python train.py --num_hidden_layers=12 --hidden_size=256 --n_experts=40 --experts_per_token=2 --d_expert=128 --d_shared_expert=0 --hidden_act="squared_relu" --moe_layers=[0, 1, 2, 3, 4, 5, 6, 7, 8, 9, 10, 11] --router_score="softmax" --normalize_top_k=false --routed_scale=7.1 --balance_loss=0.00666 --balance_bias=false --init_std_router=0.00629 --lr_router=0.000325 --vocab_size=32000 --norm="rmsnorm" --norm_eps=1e-07 --tie_word_embeddings="early" --optimizer="adamw" --learning_rate=0.00149 --beta1=0.95 --beta2=0.99 --batch_tokens=[32768, 65536, 98304] --max_seq_len=1024 --train_tokens=272100000 --max_steps=4227 --dataset="wikipedia_en"
Below are experts of layer 5 (counted from 0) of a mixture-of-experts language model. Rows are named router (the router's row for the expert), up (a neuron's input weights, with its number) and show model dimensions 128-191. Each number is 500 + 50 x the weight over its row's rms, rounded and kept within 0 to 999. Numbers have three digits each.
After each expert's rows: "comes after" lists some tokens at least twice as common just before its tokens as in all text; "gets" lists some tokens that make up at least twice as much of what it gets as of all text. This comes from a sample of Wikipedia text that the model never trained on. Tokens count by the router's weight.

# expert 15
router:399550553562477445503419496479540469591451524461466425521502524497561496518437484576466584556477469522521630484519520471513531555423507661522444512477449542562453475488483545545490502520487491
up0:503509533418568446412527488492489463438565458471555548488342525476513575474502554546554484427534479413491490508545531494545539476574487453497605436550473519521515422512544496386424550486572449
up1:550496560496487465395586561495493506506491522511475542455474592349461485532551411513529534513506541499536579499551518443530491464459410519517529459499488576446526465510519395626460410580446395
up2:537545452567550489566558533504456497496540497468481500449527434439432577506551546561470514477454620391535542529452456499521461440452429543535525503497507525502438582478501475544507503554568533
up3:512416486415405480463420529473498413497548512520517524418456560495476374498480569450512477571432520486539548529455579528617563495508530442559575517569482473559554426444513589566563557602541482
up4:527444496480488506435513481532490518505560547565603467520580486551475316451467569528551490437495438463504512469515489533583424474468438516449530482464468549546508582575485521557496471405554545
up5:428551496506460548449479528558439521499513584488444567509494489386332457452528412485506420475543481474509521494543434616519429447404483544419540507442441526514406447400441421430523506543468445
up6:506475427521577531494548507500481601504481523443506466443405401522522507460561526496434438515572576505544458574503464488589450526533485510539595457492529477470411424509462407479522518511465515
up7:504540474472466646433591617505468470480533536545519493517495529546464451388497485408422493469493485508389427509454470540485532574478389494482507489446496551476418509557428472582464482495539533
up8:504586461503425533503499590503510520462582515465463480521487636519459478534446497500479471546473438519512541553513584514545479601545408516442561470497479639525471401442519541555422523478450492
up9:481529417419501488520507527423468500502568545502566517512519577435459580522470494475535505524485549462558519372535543559513550517466601475532458493509548555533476504580551561532481651477460592
up10:503517477536423534494527644456488607495543397435392448408484517479442454520529464510553497511539468504554535486423578520503501522511471566577483504462595472587500422439461455542480516501525481
up11:471586415437422499527636490490546457483598428516480495533518617564484500500463464559556511585489553451511511528535429474594446511489544465504465462504452506527568556526508517588512355481480579
up12:496452486479426443468522512526452462494508481438476492562492561437553466449439445499552511528631365525576448465473576542508549507464418479578530509375584486442456480457511618473431557441451516
up13:517545499583430612517545512489463412547459521461434530541554459510445513449528444457487464515544463525563478530496529499532566527445512578536509591446420452475492354510557393488561502572471484
up14:537504564530516507566440558505489422495478442391507362437512493431590556431496403563506543517526492539517456528506471502537488480612506458617499494489463511556564503547507507498404491494543506
up15:490508407421494492557475528472452533511561464461601554524495595516485535507467502595439518500507447414571488524452481506494576454502535497475503450545464467485553469527535406422467549605509446
up16:546572488499566577471500484463478552507552504532518431533474379560561423533574486400453480528448519412547465517464523480557461502515505456518584428518565600436603523593558417517607496497455422
up17:552595511507576539513484505563500530560580538395585514473530531487461532528559431568540490349460598469500471490544506552623488533534466537526473464378450559501519519462478498483468429495523409
up18:462607424512434395454502542535452574508479463474414485442565444451516521426487588512450500470556479456455507587638508443608520442451589490552571418471507564508502580514519389536495552537575567
up19:536536467487497569458548467465480546471500535452533525557498481551524538454482511496502430494543524534506462545487497551503600448498466506509486490531501467542532482438536406593554520459529416
up20:475553438499538474493450538480376564452500467524499468467417480558501505503441460448513530506523476478444551570528468542625527458478402591430507475503539589469556451536538358510522477464532511
up21:564518495587458533514585538479450476451451487446581456487488492482460497586538461482499521492566467423543514442464475462614485524567386453414451542441558442593513455510508494475456646531576489
up22:579534518495564465486549572475548406525398503485537481599521488528466475559509485489512587475558523493534488515422571515428448505476416569513450503455474479426427541488492524462420420564462448
up23:489505442578482401471466566458459493513520554465448505549461491555568502501360550507412556415523463438529521448534475454587445468504464577546474491593507631498484470564571466462411489589564512
up24:514362502599491488496519497491380471494581441511502517535555566437547526394428533484503441469556456506481527551525448504609433563498510453494536473517477469545450450510453552455475579485566556
up25:535513481598465534504529505624543524436457545500537436515463603532494508536488532563545545580576516462539546493374511531548542555480459450502533461442569507522381478552606533549478577513509493
up26:500584521567545545446447456516556565516558472449458474475458487582449471494478499490443427501581510509527474555494425435556445619490421513438535542459597505536430459499494452489553493513486544
up27:482454535547470511494431500452519550595479421498462581512458465380557456476532462434502456483431459592483575440466474548398502633451436526518508546475579486488394468466528561470549506566504498
up28:491490530468557516522552610459360533573544589590461509490470458563438507465449544491437585478573404552453456547514526410403506477407525489517564579412442476482475517615514515538460517495533464
up29:517493540449560524447415465521475523497464477503589431509428429566517484488451533470492451549535453450469526486597564474465527494515441492428462518504542579509527462572573402418431519468568495
up30:484547427485506571516543441513571575539602489465461457543514500497509488558501600466451473482484511434453416391507510418493502579463416596451486513488514491585488572556426431462487540497476580
comes after: " (", "-", " \"", ":", ";", " John"
gets: " A", " S", " P", " B", " C", " D"

# expert 18
router:469485551455440550508519552568403470491415501554492479438485461491515560563537509417435509542491472512462559447597590496543424490467602416455527515471548426524515424432455415493584548514602468
up0:515436427612513497543508455463537477525448478565571563588529537512411468432518570510476535386448456490530544548549479480577496463534479582540505486458507552405530540600509439528529525483502458
up1:443520514442489483526579542533521498480563515547487522516573457509497353548455444513530511547484601494537474582525484579517462553500472495497466539542612563482470579503527506473541454518438529
up2:549468526527497467470507483508584450501598500499512500453419481477518474402540559492612470502556457469513484484508605473439543477510488556568522437482499516563464467578484503553469551478527573
up3:496574499422486502478478567543479450439522495455579396537473489494469491448450442507493430437474584428526516477488544488453440472489565482386485576479579525538424387484407469514509470507476462
up4:537575468473406477515432519540543443475484546485450508494503515437544562509370491585556591425529491603614410426484502585567616541504503541552498435501402496524569520510506523491464494436499498
up5:505460493497529522477415467503535517467512466529465514612560389500449459530577454538596483424455495497536512488472513526508579479393483501616526491493465473512509534412548504534496502508521429
up6:520559453491551510478556430517449540368493489414481537531465517445389575540573502531396493496526484463471438613593458543518528441558532557461592463515484509421482470522558504401408565487588517
up7:592559453507511477501481507435444465447532601455599381527526513502478432531527488493544509554497541490503444568474457447518406576435490472470502521483363461413468443499454407466519458466566415
up8:568558476553473529573540494413540469463467403557452475573576501535478480490481485470543495557497597529487501534459608469507492512512567478456538435413546511522425474552552461604472542495587447
up9:467629481523521466571488439477482538533427574534488523530497561455543424536495504493485479555485521473501524549531509431573448533466573529490577438525498480544517522493462518524518536515480431
up10:458477531453565521496649573505515439484462532505457557489459514458547571455443546492489504481540449503459524366550494558596588508482389523460564415467540454502510564494435546479529500483527485
up11:451454466491461480575481526548456467608523532417541524523574504449487420521515510569512564502467524565444571579477535386519521429531511539529550532429475497508478512531421515505559445479591496
up12:518534460430534557535495540474500515529517580553455425459417534536471485475443529509488397543541487511482446414445540425546475471512531475554482480563489471554520439567550458443522446530523535
up13:437454450430566461558493514603454432466443509380535550493512507478499530537532515509484417457547438478462469627521497457429445507506484583478556488444493507521492398502415587612572377414470516
up14:562530497478453455543557422543529445484487497612498541458441464583542424390587487418450548482467551499525607529488458395536449494426572414529497517483398517546556487455478544435494516537436530
up15:528465523543467505417593476524422492515522492497502476494567529458437419484429385401470389478403483459517529457542499466497470542488532427544474500486507600469537466533436479488491533440533467
up16:560548466507433457525540581510580547528459492493548534430575537432445435499535502468488480505468565486550514560497581487500597506526437495489422555441505525542565529553424521452434472533546502
up17:548586538496459496494524472601397448459450431577495562530415454452566417507535492406459521554475477541555539498596533520514487499545555539467505527468545472557518475432467452510498540465507530
up18:582490561584495447414422492467532507524594438442644496585503491546480405458494517483428493535568572487545477421534514569504513462572506431552521504508492541527470569488506515457509510496471477
up19:564568490556536394507583489520512495451499499414453492485461641418538475508537489457519514427457519496539457509493561466533514418653505540525528521565434533548511480499577553405426451561550513
up20:494539459539483498570523499492446468427481510542530476483425499502490525440467579490456495612513547530513453523579530523488496482496509519432475406545477517445446414463499574472542486575375468
up21:486547510429505495484466452492498528515521488536540508547423514590509550525606526467463480529552465564405580483448462406486458556530520431504566512498529485539470439526470427466476465530424587
up22:595563426471548499515581544518486505485477567466435409479387471483539399517595467516520545586494423486495554529508562496439459435440484482444505465504451491535445529517608545545487491543482406
up23:585573533491516469381512507440452453504462481514499554538505504467497475546493611483432465523526573538581436558545538488561502496424488576444539577457530479520489554534494513582422470525589441
up24:484537514598532509457510641478499505614584442514487463540506539386444464561481490532492389494477571526477552477495566469522549544457490539438498517508507463493481488567577483401472492562587471
up25:441544506498510542538420519453552546486480486551451434532417530649477498433548495499538515459478527536460532451529518420499473457520533542517482493429499448596478564505527468492446553443425528
up26:495574569530535478602534533459379454538455515533464498523525495495529553511554501453436528440488521405583468501406515453526575479529485440465466443481438501416420417507450503518450367531630415
up27:564591484474466543520492456487549517570511508455496466426401517547513423531495459449505530443577476508484511429489551552474539471454621443532590506477537574493531472427451569466547575595539492
up28:484518557513554512482417500449426439450543410537532498575471510412533511487560537523525476525532458447544524456617484552441565480458550506538484500425561502479479391451529474451548538562492427
up29:481566403507529447412490522470483512498555589431516528458494536530576456479518396568534515498504484369538486539541512491518533512479514447482545526479523462513420402526458471418475557520566528
up30:494460522602456507502602590475487515572513521480501439407493533496484507504574510479418484513508545484435527578533521577559485570599494545494514489474504534514483430435465528466502448477536477
comes after: " |", "|", " the", " in", "'", " won"
gets: " the", "-", "th", " World", " Cup", " League"

# expert 11
router:436475457554464507447524536502508518554484493549473551564448591454516505590436466495454524489515505508530447497499370371515456485576492454415437567458556624497465462515477503425456422608460452
up0:496393519491594522426422529498479561525538512501510509443461570515484552496537496490496459472505486392507481436454504579489435610420532481484466572494511528479533448500557501457542539562472483
up1:509586509471473520479555455549465512491581427417505474553447489626528498499573538493472516516510583450559508467518484495531463556498580485628500538527450527504472493571575460518443560429523460
up2:500493472540500411509458565498450590530525548543466579424504456481499519540439423433495520361495505461488562555553479435517519397565483506541479504533505506469523495502484511430517556631494448
up3:523559525461577485564452402495462536468525540449613560430379510558548517559483470523467417433462421482487516478521516528530561474473567438568538429518430428412571513556525393524489574544517462
up4:463485483478417489432517577464546503426466447440504540602368554560479481597468547513554484501491570455533514515538487412506525397498540539485628451504509469507454418417593519548434431522444494
up5:493555457521566571410544543394529529443508509489446467544452483492402508455462552531508454478487414472532451499433583502469586500560437486409549458427489502604419498533470487572486565484539468
up6:542516491447478601537417505573493600489392464497585442429427551490410597454497492587504435530500502419463577443354464458537570351512433437553502495463473507467528463590617395528492592522481485
up7:506539520498438458442496575449506509574548329519539499562438535474527494486547537492387438394418478430463469470521611533471481548499445465452510482443505599398383485478489490445441530527501489
up8:483518477542505475472433526501422582555563475446484473451445538563616495367478537469475523455473429428457460551487515498579442524465552438567501480525576552588455564613520548478365511397510627
up9:489610673537555537473508483511559517527468418490462548582451573562538509585429439503523544576472498474467508479526510422477497583543469496506493426556541455429546481377540508452494530520539479
up10:545576426441503430471485553465449480479543547536448459459529517485560453520442458451570504496550561480476489651505502482502462525551506543517440437462548595416468436502490528450581483507569493
up11:495498437383440437451525536590473479469472514442478404541496500454524424522561520481600473530606594555521471484542491441477491457554533538483601457516616574522437456523528410495515577507507448
up12:540520408513475509506483555497517569519502601415515489461408562432448428540434516476557496476584488470515568475561547584453563481485533535504508493392510514473502470517529545534510518415537478
up13:486527438559637522498560414512560516530508543480490411468560454466506518376476504482482611518509556483502469445527543481526501527540527566581441539513560489510547448436474632508421492403518527
up14:527445476522515446625468488588444509452484524439472466423486540475529530497493454523551514492561507563576526458475531453532460488479430518483479397556514468510455434473455544424447448482492412
up15:449535520500467487462476514491578500381493461575419467520450479508416450525581539519481573489525565505508540611515529464526467451517417523431506476461538492579487489429425409492455458518471493
up16:454526480521454489498420420521590623534544553476521548514508513498506466400576578570427528515493480545477616454517429489511570544541532502513592491533582549569423493533487590534373538484592560
up17:432499452603524437472516470460490545464581544574504458577501557452544448508482584536420518425596542502520491549527453495547445294542549538461562421461544561403546509464458517529489419521558433
up18:508491515600552500558557425474481452461489427386421595444570489408554554537407443477600523470551472495529513498501487473507429469461498506515478457465528470396553508468561624441551497558426435
up19:513536538490490451477572517503549479541551498441525441531500520540555421522442480448524519459525433526543429539498484441452427588514502554530516496644495584566446493523535510447478452493539482
up20:492524412564496454442462444477519498492499491476528531520539559500507526607509561521549471624485578562531472542492544505590495448606434576575535466488477496598490486565544546477548472521614498
up21:495538461447522485496455440505522602541391520464534432612483507625557493466491436486551533510541468480529465445489485444499485503572574550565487530519546558561512471564639475511495555451499485
up22:484498556524528566529507489502438441558581486516513487539469525435490426504650420477490464549438550498478565515593507537583393549535475455506578509531474490456444506426532484454495531446467556
up23:505627528492654480535555533452553457453520427459519470516479560536524502511545532486516536478490579482605525545435522459524562488527485466463448515540536512447492553541486497542477482493539499
up24:543460467468444518482537476413532538523462464565664571511419555489553387522485582490464515460424469495508526484526518574570471539492446564475468471468511473497497439541582558498516616551497521
up25:481583512509545469563534474467430516543353454448545548467426600577507558526438434531522506454621507477431499465453470523501505479498553449488466471509490474506601470432492428474454471486475414
up26:476555575496488547497479415432419492485502482454428559512531532489485467476593474421497450468496524494502481458551496528465531506505404538618590463374554555358416520482514552547549478506598559
up27:436539545500502556470488422439590495505530479430514565636459575514498382452453481519504564564528440475525465517455537516484569484464425435536559441473544539519484519520546543496579451447556463
up28:568532499544568517496482555425518476484447481485415526461486498411474497530482437545490557453529536494469490535441469515530556450596435575434462492397469452520521564435448527491521472532538399
up29:470463565480412624547503407518465444574492515481589585595447431504519466527491529534541426514567590506493533498532490560458557590463458430426516518542568482427540502520516528520454493513487502
up30:467464528589491549436473532532567432552511453433582415599492553497494526519479436513431510511449428525471449516569516492553448537515574466485476449439620547484496533465556539425477424431421492
comes after: "\n", ".", ")", "\"", "==", " =="
gets: "\n", " (", " \"", "-", "/", " '"

# expert 0
router:507546534497557504547498486521581514517440494537437524559413455419560478440465494412598511550533461489484500495463611504517521492619453536582529529477518522444392471545436521563487450413584597
up0:578486490476598429455471496493434442431521543557551565510500516503464511502485543512430467445502505462543469540515572564541410475522495574472517548523422623579469493499479525561490560510470551
up1:523474547576523520572521529518520505548500395503508580582497474437505504480553507482456472472523511437460534488444500520512444526531458490501541488490504547638463567533471464580483513476470502
up2:511461484473406486591529475546499467519556478485473549539437480505522463605538427584456485516482519473461478529551504497466452540407507431577550454546591471447557500469587518436513492528474482
up3:422442451481478499546408584458470486491411542498539512539556495508505574483505449483529480516493510527514511599478492504543423552634555510613507544462450462520520454526470426536493475411514496
up4:561481544512483463551539408506519600431477576451540475496480533502524453549558457517490484507538454517534368495453616515489482468615489540500489531460485516504514500564535550630428476512544566
up5:566504552471493506597461546568386485436512451473416486426468448493541461515473477534564460454458467438487518481518512503479498462416542451503418496530630531520605498558569472513567456596468458
up6:473539457451604502554521501554482540544466534484478481482460421517539523444462499497567429532385463531498500464487578485455546490553445519500473564528499511463416453592492509522502367468517502
up7:522474428501538502458513430483458534497566502461604532508490459449606548515476480503469461447495560517407466567496513460470483449459507535504538511403520593520428422490548490493508492436453447
up8:532566501502560557497555478616318459510582422435568426443499425423482448402532421435562445514423449581537548481418565505566478505533450432460486504404522494459491532588404508552474410469581467
up9:491490452544538439543498580412453532495534485460507549455397527526512522438499580532504381450423511465512574499451558535519561461510457509470454521493474669490510340544565516521545470564538539
up10:468487504448506539517491529530535534476518540485442455480408414486420470532579535436567448536511552482605518432515547488497522462575498534592568416443503528388499493519519564393589458438509580
up11:444528489480519497493449549558543569503446517514511623539550530420477488486475556516500467516591518406488470514428570600580522587392458481452538519548499486494523520527464390416435533552456478
up12:538530417467541528560543511433505559488502571566444478502443461503414620486426546558480456459421573473511552528523510604445469418465495520474524524431463552491468428568469486582516510571474505
up13:449436487434534487538445518541522450564511526463514561545472538480427457505600498479457478521587476409537338477493542545472585554484511498495546505524565534542564551472520490517531490499491547
up14:463425426521527575448544417528540503561451619510487374491553494438500496447572490490473535487545626491557464504538504524550511406503520434552511443527445475482545475476512544454522467509574501
up15:442507449531550489482504466398490534549437466506559499518521611479424463482531476479507478518439511518514493465445558607537474531507479613507561508460582553583497448637476515594503513469594438
up16:447524515370504569454461510487549539542462495487485396493550514585487514411472546521519498491485466503548474448500467473459433494585463496580570518568554493451561519529523531446547444398567557
up17:451475509514572490489534525575453442482477438526344431556509522458598538489465417552556539443563510525455535526571497499488495461543542414546489499473482411491531525435463594502565429487403570
up18:552495588479319522474433485521461408499418492478551475584430472524604513441504480464556421569573493464467447464481595492428596502554543419456555539507511405461530497482502514536512508463523502
up19:440547509530480494486493446537497474538530543491440607584492541472386541476551436461558486562409539460529559445522534529543606467517421493561563564484454565432490524562604494514579606512510498
up20:537438493496467445488540595470513504543491497535529539500521478548569484415612495532482461420405548496539575433538616424503479559494500501496394503459476464540541525445545522512503626573473564
up21:510558480521494497518520461442553491530477456511448496450521551479568525470500421461434383570540498490605472462473517506574498571493488562490543486437484489536585503545487494521478532592547522
up22:481538440567538468542486485527490445576466506576404586482434547497496520532500420457551492520474598441391560483571468507583588474512485439541495525549508472365487476568539473538518522538538454
up23:555470525489461458489549556479447540391509420521468451395534477480514509495484607554478585492560466445366472470500465499465413469421529541582495477458554491541495453470468473496469514485503439
up24:543489413439482534464509473428491565527493531442584357419524495532613464483522515474468467503523461525460507448474553488510479499509472491547576495497438563482448509495539580484562485521535462
up25:534419426492512563488449474385508532425478524484505459377485432500424441506475534532468457421460488567510529488524496485541487403475426578516524457464638499449451474567512437524559495500554480
up26:479539497503455422514599553403450523507485497540379498447411513470485510529484571456506518524518489462473519452475504552468538464491525561580438522499531533463460403487421476481472484572484519
up27:536500545566483569523547428492535443465521486357483458487554575477462435514465490514503562455497512522448374510460460495510485524573535446617543444591588575444488550503497510490440496479512512
up28:506515589518518457519498515449561480503473597486602466565465551459436460549541332460416501527476505507457507531553494544551544442513486497483546503499491503546533393500473533500488472420552497
up29:512486530466478413516558508504573555544514496508482556472409522506537512530501515501472542586454495493402551482498453516448407518477548392467572504568512599465465522556488535494489480548566461
up30:514505613531506486569556479404562547524549467485467532476490505479483474467505494576445532419622501538447545404471510498486514466495478481588450507487520557499474450415606523346474524572550479
comes after: ".", ",", " The", " that", " where", " when"
gets: " he", " He", " it", " she", " they", " who"

# expert 16
router:457466511520495481477511481493435552525370529451477508564502541478481494607443509541557501461444465601447588472460426497470526482473469463414480486463505442434369446459412506519540549528456423
up0:398507544530489566478537538468471438531563483563520532601459600503485435457529590566468449573543474497458480550511473520506471497439457405507520492480634503617550562464515427595432432483543554
up1:454577445516452526472508494475434594495531497489529477499401509467476536481595575542413442488420459499568568519539498444579478472532507455528525417538553507472570433477465464493507546514549516
up2:497392523554556471441474566506497379465499421451451477496461477522597531471541553463502386497539533439449477528502504487518479493467450535541591567453593497493642430414463520497407422508498553
up3:465511565505530517590512471446663626515526489499458477545529580432510340523511454417543499494528454505547550452534502447482565529529435455543486532422509554486394505545442578570481497529555500
up4:516463539424504574523529537453578497595518443528476500467462463437497409438515518568582471559458447509520489440471463573560479495444433524589539551433546583575511535605396616403529476452610518
up5:486492483524468551494565502494508464508553563531561561521511537466421565500457493493340563411518462445426457601538454585481525430559480414492556433494517538602522513508470462639551532512499492
up6:624487447501547542440580584564438483481487509435467577401398507539514544460486495559490379461638547496580479447512460479534589509481557431412471455510575558519505494470575482544383469488508405
up7:572490585477483534528476491491468500473500426435393465511534605429540410413490429493493394529568526595523573583580478444553502545500540572567646494393506554481425482553552513541495421458560553
up8:479565440577497501578469512554458479522397533511550493557458481444425532475550518524491541407528582583502479486489477552592527520436394437503600471497467451450426497503522449581410492561562456
up9:520520497436575467470502531475426551536503551455472434482547565500493511529470526575507425422439433572529530492483475570496553453445463512534474581494535503486464536503500567482580524551481396
up10:534533491510540475594612484447578429457533434525472432578484520498599519518451491410537578485503500491451530456562486522438506484572497513500511542547489436520494442529540421499528521536453390
up11:501516539589559503440459495554466605540483517484501479530485500468463572523546429530479528399569566495472486510504581503622588542492425556534487444582541578486507424443587474478456489527435504
up12:463401467472445536477535587452447440493506521539453478478549502478489552392520580459428534536500521511447538443452555507540489479498475516595553410478575408549512425457517481519573523476506480
up13:474495479420523534580520433518459600476559533571518501577605443444441497559532541583473550550475570498509489596541466483441453443380442476464553507514553527526385535507456500566516391514524502
up14:502563482593447629481487474438487469491520563560561522491490470548417396470440548430469557389491540487460469451481471445538494512537472486449460432526438411587514561479519500559437485623396470
up15:494490542591427549372477580435467533494442511467535550489486559489464482493510473526515461503508604497536484528539522543530564471486386504460524460470540555509503476484483463543453471517413450
up16:527533501483472507474560421531572555527469471351441462429538530517433480448524451518441487510522618491481509534533517548500464461584502484568458477555530490487508530520486451334503526461443555
up17:569562439437479452592490496485423430478518567459511517463520460572486443512486443603465520416488571530498453568490501523491522495557420549507453463399437484457498467532584553513438530570629544
up18:478517467443513496571553479446454475489471481550449484498422451491526496540416584577438568490472522453468500455493513501485510417493480580454448433477448456449543476525489519409564545553551472
up19:549555498497472527457534525444520529500493495393531489511476513543514429523422448513534512533495572470447462603518598481553480482448431551412541485503455532456581434548572407532456524593483521
up20:560458465539426569521391549449438472441518501435475544475522573528424432541485530489553556446542540474482459465492584535502337483535477523503485505564439464470442467503467357559470483632461487
up21:452538517560509468538524522459462519462536593451564461527414464378542556469473506596487530475548533392476508540477483530521587524524541541477512408564446518470486515494589470484513551515521487
up22:521488417504471526534509448582559549540434444490519494559507614508559525501490630533515505537509443427588514456479516441515513482351482639474489450422452507575555522537428550473483461441429525
up23:548480445469484474541438502544511515473483468419505559556421558508522549521447389490528435522545505476511508562607480551497566595523454662494491510528487546532413415432531512417449401607516475
up24:533569549394548484501545523437553514490426441461423545480549591513497431554465500444510433444462421587524589432411456545490465422496427538498458406390505463451427504520473612466430487557470440
up25:564481477427544540509596538451506441507589504538614511472424448554432481506642615460369552494333482395468488556561458527542530443426478490503505548460486563487443509507447446464472558432524491
up26:471503524469433469479483477505528517544558493468526497396506554479520479545535458519508432571503483522539493509501476484479429475486529483444488457493503532471462508551479529468447576580506519
up27:533504504497520429453508501357488498577498586524513519514381543553521541512446648417383469513444515468434537445522556559565523578508462548536581589492461563524424514577534555522501514471523593
up28:494548520532490551558591480454467477478391516528576489500439489555427525502583509571441538435588614558499514523528520541524466540334501519417534429454424463492395465461498500541539484520587555
up29:593457460493459526437489557535476518525545487445527508445473604555567533532471473494587516592409489389444547464562471518461485474491583444528545493511458425579435543459564433541477479475476540
up30:571516559501598420503525494432405556476522405493436464470438579481553557460440602520399399481589498410398556532522594491498545521517385553510458563500471485452458429609487514442529537461490568
comes after: " |", " ", " a", "|", " MPC", " \""
gets: " ", " c", " \"", " de", " re", " un"

# expert 22
router:436437557439513562508470487563560519500458499589509490446527451572486491530431456522505604528430423517418521495451569488523533497433452493506519522606523440471520504490442410533636491522487583
up0:492566509478656555547430493409465489571508499570515458536487437498485487407559562490549447539400489510488596456574541488478539487492519522530459491542544492434387514469555511436504498540500498
up1:574547530430508418535528545586480517469460463544506447485576553565439492546461492627482511536518587542517515396490416497569543575523518520545536412529468482445540560523566513551503467489425367
up2:504555494531529426555529494488434498599456445495436526504473453470573523521598526477390482499594482505541468467466616473455535462497437585567532521405489410597422456484487479562411462477458518
up3:529551506492382410444469552460579472462504558516431558509529582573511501563512494499456427514473459470487519460543464493574552509503498542503568539511445565557466413613499500491461469538488536
up4:535534560480422511493488528539403560562569521512429474561473592512466441470605511489510562433544497459490452519480463554538521549499482394555540459454600525469459525481559515498507431503556568
up5:552501501558504506520549507476526489498508496550478462444422548496543534491594456546472561531489440528429554543587489504484525519566466535392492519406528558440494390453404533558501549524474452
up6:465438443534505482591479516514510506513536535461418444533464576623602550491433444612418462539488433432454537453516642487543609555494468470552510565553476493530450439527572351453491543498527486
up7:512495445368511406498503512479474530582569507501404567518466457449437458545571448503502507480528442488480494463579540419542574407536439520560449416480493492545590489517488549475561445524548550
up8:524513587477456503518519502496447466473485488457459475452488436554483433573441497608506537509476434549468508527496532576521496502520441550490537488495465566422509477482606507480560485557517611
up9:519558452513491442518532460501496470529514493554509539573448583571415453520555522495404542520437439530509547468459557484468536563384458466478534516405433580564422465460526508522441527487565511
up10:587521474485420520486524498387505500359605418514446440521452409448410467492477466405483477531563555573530448493485505469506509474588505532505477460486592512540541533443529426538511489532483483
up11:516511530573531519490451555485517500567561519462518472484470496492572475446519441467578421458536505368497459535507448491500590531469496534432507513479590599528530503533577501551498486595574481
up12:455559610522458497513476500477551582509531423453530456571500567456461496517515496530450455504606463519504507522483469443474516572515504492475575578559642559517593487531598529572563525481404560
up13:439580500527472417483495512467478508476525617507457461582448527435573535566551506407418447449532492533509441520565476463505480500467528426526586484430521526491471447467570447515450453534516512
up14:445506425508531524412572488488555535505562586516554453461437523535492482563462620465497435487539544479508542552488497527564523558483518483534555494477568497553392502491548542559574568513512585
up15:485539417505463452529480475516485610592523424489546475488498505462506435526516511526503469529543479480447445540532580526578497498471512561524530544507485582515430501537549484557485549572529512
up16:530505549505470505458558464534536515442602502517497581585524517566484490481479454489560423513516471514594534494433538515443514552455538600530527487526573568564534520461527521564555454459478507
up17:516572449489556527547457510546527529438507504561502517595587490506413460518473483518495544541490462448508459545546564440606565419515516521494588434507532545537487552468451449539540537495540505
up18:612556449507538474495495515457469455567617518497541522478456465524417457516573546489451512457487465524497430452494520461499546456479513466466457516554504519473500567487425606533407528542479481
up19:540564556473482493491482576423552553523544563490522494499512563503382471504531482539429515516565488533524539572442526489606488499572506552517503530462470499505498463401563616425489451567574419
up20:472588515530552489460512466374569483549517516432533533544405582474479527480457581505401567403575515448459512530518569502523555529497634462535544562462491525481487507530467540432373565567395555
up21:501492476592534470583535499535532504524560411536529475480419493446470531436558506541527467385453491491476562466520509623564411602382557505455559438532492496422522560550537469498514574572446562
up22:543592493531615588411449583528474509519626572471526435581527508475459464522482508456531533554495723490453465501518460539455436489456517528551605567510519566447541601525504486527444457452524569
up23:420424522442538526536506456496369547584492498377500458556481564502538539458452526584454428422462523527510532462590574445506516487542458458466521493544498567423516450635490528464450556484466503
up24:550553474562433451475477512493476530482480518434493467542519418421537486480517556541437420479442466433513484566552556511491496397515517521489550380523541480438471467568461505494544491447598522
up25:605587497457539384517569597477499552568486505484544558507443517436563584603540395577472364377490557481488539466575439584511481495528533461500528511470556476541515494544475507541444447563482469
up26:490645545480528512498533516436498535608492460466474470544500560471552495480557581529495543562545529397533402451507502395514572445480486438556514478551482530494528431588508538482461542443505480
up27:469563457502550553492596429490549475510482494515550513451481492432518588535499537525522537509410454473445508561502452504592412522515544469471534490468605489404535516448487427527458494613445383
up28:494477573483464552516426359436557489499519458492554541575458395428437442534583459476470487551538513497570435521454521535590569592496518514523492423454528518417561497489436503590506557533584455
up29:475485476480419524471491449528514455475548423484480486443484582433537516518510496514448429529589599485521467435513495635552442485511445479546490524392535584473526561605484542490523552504469443
up30:606497485524578484557582524434516524479532496477511521411480608465445467524525582557494544459563561480470488565573496545562589498510551520475577431480548593455498511519450502519474463492506534
comes after: ".", "|", " and", "==", " United", " for"
gets: " and", " He", " more", " most", " he", " other"